Weights of a small mixture-of-experts language model, trained from scratch on English Wikipedia.
Size: 14 layers, vocabulary 2048.
Experts: 48 experts in each of 14 layers, 32 SwiGLU neurons an expert, a sigmoid router.
Below are experts of layer 4 (counted from 0) of a mixture-of-experts language model. Rows are named router (the router's row for the expert), down (a neuron's output weights, with its number) and show model dimensions 128-191. Each number is 128 + 32 x the weight over its row's rms, rounded and kept within 0 to 255. Numbers have three digits each.
Before each expert's rows: a language model's description of what the expert responds to. This comes from a sample of Wikipedia text that the model never trained on.

# expert 23
It responds to: Compass words, table separators. Direction and place-name words (East, North, New, United), table pipes in lists, and punctuation such as hyphens, colons and periods in infobox lines.
router:080153132158135087120089105115113094149154105161120128156134123191146148134118123144177138103090081147169148141109128097077181079137113131068150180090154079195135108112127112168140111096134103
down0:169108170175160164159086097152124114222124176116115159134112132089154096146099160030121186117128180165110108072117121126097088113122153123119147092145131141136147094083130061116124138140119145
down1:105076139112138143077107131135144121095159093136125132116175096121136145126132118146155079157184120132127154115080136152089116084136188139099158111147166141141111086118116162128120118140080163
down2:124137065180129128148154114095150136111088156093101176104083215097161148148140154157132092118089197127154131120122160134122094134144127129107126168120160180149139107165102136147105103133195096
down3:113146096123164111174155134150084086161075084119078161156098116110085151094143135132153116118053161105208115100168146117133133125078074059120109098107102159097148130140138149118101147100183090

# expert 47
It responds to: Capitals and verb stems. Capital initials beginning names or field values (P, G, T) and verb stems like think, mean, recover, help, pass, consider.
router:153089101159132171087097089078134103143130170154160160122194088099127145084156162105128154123084122142182196094097101098182178130133142031095116144154103130079096135147149077104097085137200169
down0:089158083172167100164139134117199155158131128143123130138107097105101127135137166169143149104135127093151076167130106116144114182101181095150135184106127107133193172137176210115126070074144107
down1:168119153130133146192114059147093160114127146086141157174082128103081104066124184136090106140176152137154128113171160150194126092131080155104129131152080149110107151103124101114117140131183150
down2:172143138122129105136154161190126099110129132121137154152148161080147135150183076137138163175185150121140085140078158157112054050126215107150150146148101082204056143129040069158115115057104089
down3:137093176162157091070178169147143124145132138127127093187104139103169098107163116110111156146161158119109081133089120168123100071118152124159109150088116128118120094121054135152143136068123134

# expert 14
It responds to: Table pipes, line starts. Pipe separators in wiki tables, line-initial letters after a line break or heading, quotes, and words like No, I, some.
router:120160164131138129063111104098133096152136140165126084144100180137135094128097136098108136114106143139152071170161108160072159159182155157081155135169132113102124155166116077107134143150119094
down0:139113084155165104133130097152198063105092158043108133123170063126094099114148152097134102084067131172107090098206090125161186099150131091086103124095127132074123185149124086195109096108140116
down1:107140140156051119092137092125107149161094189121147059074141138131091153092086095112160155193136134185190126112071121098141134128126201103126077128127114109123113059195120130118096136141154095
down2:186136104139125132117084134163118148144091170176112159157124039145080203144145174154119140112127159163172123139094094037152075126124116121162085174142070157104114149109131165140124114132154163
down3:110128104141123159154120116082181127108144117131132097150122157136169174124180123144148062157091117142117150123132157114119160079152134140183144185111181119085109177164102073137166109158051110

# expert 40
It responds to: Nationality suffixes and determiners. Nationality endings in biographies (Swedish, Finnish, Chilean, Guatemalan), plus the, The, commas and table pipes before names.
router:084164179095079130148096188126050125135133124073116152148072120121132179152164169200104167060165091142125137111145111140132164096124152098111132139110144117070163146129100169095128179110123132
down0:118089127122127108087099058106075153140076088188086153136146139101157109181078096129172142131126162157129139088138155099067151111061114185110139127159130068102101131178136100149128128142137117
down1:153117104118165089211158115124140099138124112167125141103113122162187077188071077189109182126160095124128104158121211102167129140051144103119153108167140145179146096106094142097094174068100130
down2:124195085103176155082111123117106137100130174096051157095110155130091094149134098194105129099129146136159109143160181141153107116110121127163138105091128110064142112118114196096124064144115097
down3:173101161152151122162125136105164102098103107186128114173068161116081154096154145064096206122119137199132176138124146058141076126136101135169114065089091155109118154170119124104160070207136131

# expert 30
It responds to: Capitals, acronyms, institution words. Capital letters inside acronyms (UN, USMC, SARS), plus the, its, their, and institutional words like University, National, United, American.
router:136144150133157104088169174137063153098138143106127144182117093119185154132123112194171137086216122138101084125153168136091138134156174132126201076109130113112122103070107134093111175173143104
down0:141126132143114122189127109127132139125124138135215126131191127093050090148073156112178104173096155144168113171141060101104060132146140134107121149111147105072124131164144130132070137117196085
down1:154107078140162131073163133136122161143085116136114118112211136191153109132076116111047174152184136140145131116052142138163139132155089116133142075121109164148142051147156112052080148114108086
down2:125107151145120161118153113080150083176138160139169118108151174110075114147095097088107137183146192093138142100114088100151140116154109086138095143166113125117099089187131117153147078129117098
down3:169125171160092125126126125088151099157124171105129128111172131107080090113100050102095125147082115057096165142114123120172145169143154118108146141128096156131131172114117048113180109178152166

# expert 35
It responds to: Verb stems before suffixes. Verb or noun stems cut before an ending like -ed, -ing, -s, such as climb, develop, offer, work, record.
router:154144151120133181082140051133130090150134127111099172165133125126121152055112147081081070124101121109134164134102112085071147173139149100131064162220117085117171115102163104141148067144164128
down0:134132116154158178141131141089109133086181160117148146087189095108118132154185137130091112081104143107095179121145145126110160153140147133105131126114142125094113168097205137120173063073117173
down1:055125132154110144153119109081107119203150110088122110139139191136092162104141154102077146045121129091163146120150153104116097142171127069133102163195129134112156122150150143089064070140180111
down2:123223094127144124166116156142103182188192155143152118144109176119104129167093173169098114171163130184143114118123201127136128103082147111090108074121163114073119132086115059128203144161119110
down3:163164147072166185133133077098074100100092133094132132127093175145051182125123155125103094128103170161204153122124135148120167169119149039127073106180171098127154086109140127135144115142100136

# expert 44
It responds to: First names, name endings. Given names like John, William, George, and final letters or syllables completing personal names (Jane, Jamie, Edwin, Elliott).
router:143133092181132111109126130167128144103153192145112069095151141152136156152126134130105102118112101131153155056136121102109089162129085113126127176138138118137152136105135085089109138117139094
down0:186126125092048112129147161132171118152121122113067157077109094139123144057052125126176130141127125114174133158066134106060121150101162166129156098126183142164108147139123143152112142168118140
down1:187151074148087127160184083117127158170132082176087155127063099131174114197110133146164113141148129150112149133117143120143148102083134173068151102119110150089090110156096139114145132134116091
down2:107196070078120123190146145055104115156130141162114067091160147093161123132110115158110132067131152190088144114127122069096159135140145174165147103144125118123126102143186110156138145166106132
down3:076178144129081137122161144169174089034115153148136061129154131108145158142179072122076175121087052064180130103140119159096138132054138145075114141131126101101089140145174176113128113181129148

# expert 41
It responds to: Directional and prefix pieces. Compass words and prefixes like North, South, sub, inter, part, head, plus mid-word pieces such as Lo-w-er, so-ft-ware.
router:116116121149150175115088120152099141163066204160158101170045075182113108074085057088141109117126155144152186124174130100085132128143158098092097160149131077120128090182123109126059120080134111
down0:113123150127133113117100120128096088090150083134189177156113130153174104150160095170134107146087154023164090153107183155097105153130094119083196161089100114153114088129114127122136113108098192
down1:101162100173128133102102120147111111136142077138090143151187125128087151123120122159159124165053173157140083151157167139134132102173128110135140083125129145130100087165121119115140139130128137
down2:105137124173153192142124066135160135171053159101114150145084108125136150155135133070114153099141143147100109132085112092127117162174141140117077181124047098101123094124140085076135141159116137
down3:132118104117118138121119124114159140151139165108112126129102016110133124106090123176177091139127097096118150123110153097092166139131160165162134120169162104074097125137168191164078114119138145

# expert 21
It responds to: Name and word endings. Final pieces completing proper names and ordinary words, such as -ley, -wood, -et, -ton, -field, and first names like George, James.
router:110108074175096115133111112136101196095143148123141073049085113135142145200061161095143118107147127126175139053157098082124081173118123108104099171105133167099126108119126114147061142144095079
down0:148142083148109128164182089135142108096160121119125073126131050158071115146120118102127146170086151184082142134124111117155122104143129108158161113135136089159108155115096173109137170090171082
down1:149152211140156146084161129117105144129116097153131124106118143115135135103160128086172134096093113215131126107174200181070112154168117136166105131133139136174141131145120196116092172074142136
down2:126165132121138141142129083135160113106075092098110116149186126106148087100124063179145166107178106138146111181130142101108200123187137161146112145112183104111118129206172126134164195162155149
down3:131127149138126175065167090090117148159123139144093127104163134193102096149134158133156131135159119110135147136111167136098128133056131180106126104152154163116081161137077160092082151099095117

# expert 1
It responds to: Determiners before nouns. Articles and possessives like the, a, his, her after prepositions such as of or in, plus odd mid-word pieces like mi-d-wives.
router:110163083064095087129120159173160141125154146166114143137139162184143144131165170165188150136092130140162120124082152068143115107133140099113094159198159132188133087144091129185146102172134141
down0:137138105125078134140144098175093196095106107102058173082151135121147128139142155134121125119208108122180170079151137123143092127113142185099103110142119147132145121136146127104150150095158076
down1:095086139173154118102180168108140083070129113127094104136102139148101066163123142130135096141178099103091099102117086087071105101154154133128112114110128141116161152132183194122129125201140110
down2:122098156138132111162210078071061102092193179086187083102108125113136130163089092185138131151161108144152138135217098110092109120200071169104177127104093145121141096094148126109106087061145186
down3:106117144110134065131122032140143130137135109107126162122137144089092162101072148103108115071141161174091090109146149092151092136069159149204138116127101136109128107111131115176139108146151111

# expert 32
It responds to: Clause-linking conjunctions. Conjunctions and clause starters like and, but, while, when, who, especially and between years (2018 and 2019), and commas after However.
router:123157039149127122193096162156131179103123144126181076090152082105127064112171166098147170101167146124170141078119131102174092190131134070118147156162173172159126100101153113119122112079163125
down0:130101064125110147127173106148175130154152152096042149097154163101099120181126100148154130118196115109092109139115142134186159092093102168126142139182123151104099124130093160108132147117150081
down1:152129111114136145111165107121085071105188073089099082205133167169145134084103140109079144108076108093095154118152185121119111133117148128155124143139182105137097172124156090106135135173185165
down2:127123102169070149094131080037131094100120099094125141132156102110069078118151110147147090082152098116120095158145139126161219098117158130127196151154138151145157101150115137115178128127175116
down3:149102118121116111137146120113182189192151078137119147101150150138123161108133164127132086154104157122110184132100149119106121149097083148122100119111111144121102117095126105087149108125117141

# expert 31
It responds to: Function words, adverbs. The piece re completing there after the, and common function words and adverbs such as it, also, later, however, not, well.
router:163110068117139099172156099133146073110133125140129115126156130099121097112104164153179128110112134147142163116155117158110120160160183066131096108097149052154136116166171137179161118178157165
down0:134114185153061072089152113106129198096086139219100059082161103097142154146184089124113117166109154147144140115111154122096142100163152055127061096108085140158147129157156133124171163182104092
down1:146171150117121118115154051138101153179127171100083108109134070093143097144151125066117124141144161084129121102119073058129076178065121126133117145155119120091130133118125136125145083135115063
down2:093170096086114136199125130069081075096126076147159085133087151127065150089088162115162164154116067102121125140081149106113117180182143134126106118099076112093161152121190113101121141070142067
down3:094158122149169101200123109104085135113140148127124146124148060233166062133125141141137140103135153135139152139125148109111100117126121175110115100078199090126105198110124113167082157140108148

# expert 45
It responds to: Section heads and connectives. Words opening headings, infobox fields and table rows, such as Art, Top, Area, Total, plus conjunctions and verbs like and, or, was.
router:138126115073131119197097103103144096109139144116074118148057085178149164170113175151158147141118129126156046098084154118109172105126105118128060156111110122189140146120170146192035155126098177
down0:120082111111139155164104188129179127166126155102096157146080110107121174182143156149152121148165136074115134108110133144177123151231053152117127167136189151105129195147143122089123155152098131
down1:178111127107165145080131134202174087135112072103147093102157069077023128143208099117102137145116118096164115104204158121096154081135116119132171084143147121099101125107081175128111083126112153
down2:143135113092080142138115088189148098062084057113115140190145138107098138180157155176153127112137119146116129140134134110150160077094072140114171158116125127167099085093058146143117127092160112
down3:078173104105113093073113109132133175141118082126125115155000112111167133130161135140139127068140093060148139147157105171098149111137161143117078180135119144129088122133119139122152150168100141

# expert 12
It responds to: Hyphens and joining marks. Hyphens, dashes and slashes inside compounds (Judeo-Christian, Anheuser-Busch, km/km²), plus list-item dashes and capitalised prefixes like Mc, sub, co.
router:111131116121126087092161148134118164085146087160153145065103161187077110096132113157094159123132148136161094106115115091059121113151145179110071167165131079180155151180131088105095123105147108
down0:100129147094109108111094122148165105147153162098131125189202132091141141114124145169111091135176103199088100118141075062096186087141100095076131140077145163095120095137148112132120159108145124
down1:125123107104145090062139100158157118130118187155104130171175133084120176128140142092165117136154150152089146145155076051117165112093105169157168156160128120119093139130104112075112141063095189
down2:113162100144191181137131150066133066100139092125104135093110152073169126101090163128145136119113143085074110105101084126107126168065081151110126138145160098120212123090133094153111154158149110
down3:054095163198135102136161135135108124120090120129138151135098111160116071137120108081112103139133117077145051143101110126088151129129094155156136194133154096175073166174092153144153147163142174

# expert 7
It responds to: Possessives and table cells. Possessive s after a noun (album's, game's), possessive pronouns its, their, his, and empty table-cell separators and spaces.
router:117146150136118084138114078143105094044119138146074176165112108173120141159137131121133168100098131140153080165163191109127127158184166135136128111165140142139095173098125114129132099140111154
down0:135085172150137100083143158180175151128118104112072111112156120177160093150142104116138164125185123101102120170131179132115067119177108144157135099158093178184105139129171159149120151124132150
down1:161132178123084174185196194113128123116156133086075109142146121169123140062148134116037121105180105140040106189140187100176173123107136060108103120115099109143135123095132160080154112101145116
down2:086058132156191125114135153117112101079094127184109170150129132133163100087098116179141142141106111146117134108140170162148091060095171117137159137137143210112077152091131147144120139107167243
down3:116175151134136111117153146135067117068107131161115106106084097083107131110040134111116152190099077120101159137127080144122095151138148148153095097093142130163113157127153166134070087104145145

# expert 2
It responds to: Name-final word endings. Final pieces of proper names and place names, such as burg, ville, ford, shire, ia, ina, often right before a comma, pipe or parenthesis.
router:119074177122128083084128087133104121121133109096103095112122108091149144163100149116099124148135140069136117093152056133147136138096082134099159098090145168117129127122108095089132070132159146
down0:150210110106121136166137078152124073130136113154130140127135128175095136147085053172193105118134133153115105167101112119138150137145125129159114139185128066143159078066121115144150164116153076
down1:209147160156066120184083077112137109096148163104162163147117171172098157068133092161110065144108126090121131119113125138154109107104112115107112131129080168131167121108053155107172078108161146
down2:146191087090188162141177158106161088082104195119169153116105134177120102035123147166110140158077075149105171130128158130138094171153123100136155165177128170088156189136147164194147107121071139
down3:153141125122123139111143157174141157082128117145158133141149052148153081065114134117086130113074115211079127151134124106137171133177097180176184122109156156160120208081128156112146135156114147

# expert 46
It responds to: Line-initial prefixes. Word-start prefixes like pro, De, dis, pre, su, Al, often at line or list-item starts after a line break, dash or pipe.
router:115088166123110167149135141100119118105129205133201099119133150127136152154137188152124154069127140158129114089091088146091097098132147144080076146106117103176153104109136143162133106113125095
down0:125154094158138140154142108081112157143140116127170145160126180167089105103114139150106133133111126149098139100129087117098101105059103172120190099138080114084179104132062124150175123126079134
down1:117094104127137148111108159109128110113145103132163152083164138078089085131106053143158107118084116182101173091106087080072099112121106162115119110104161133182113132148174106168151140100131131
down2:128125127181126145126134107160078046092118110080056102132099023184145188157135119196147141131125110144134130093101116093141154141075128119143152185129110062142126067078168142082101112162083110
down3:135139189107107149137144100118095109112106136102030160159141121121087135109139099194153096153128093132111141147109130169168100143137123124059136160149065147156077181147126150168082140135183121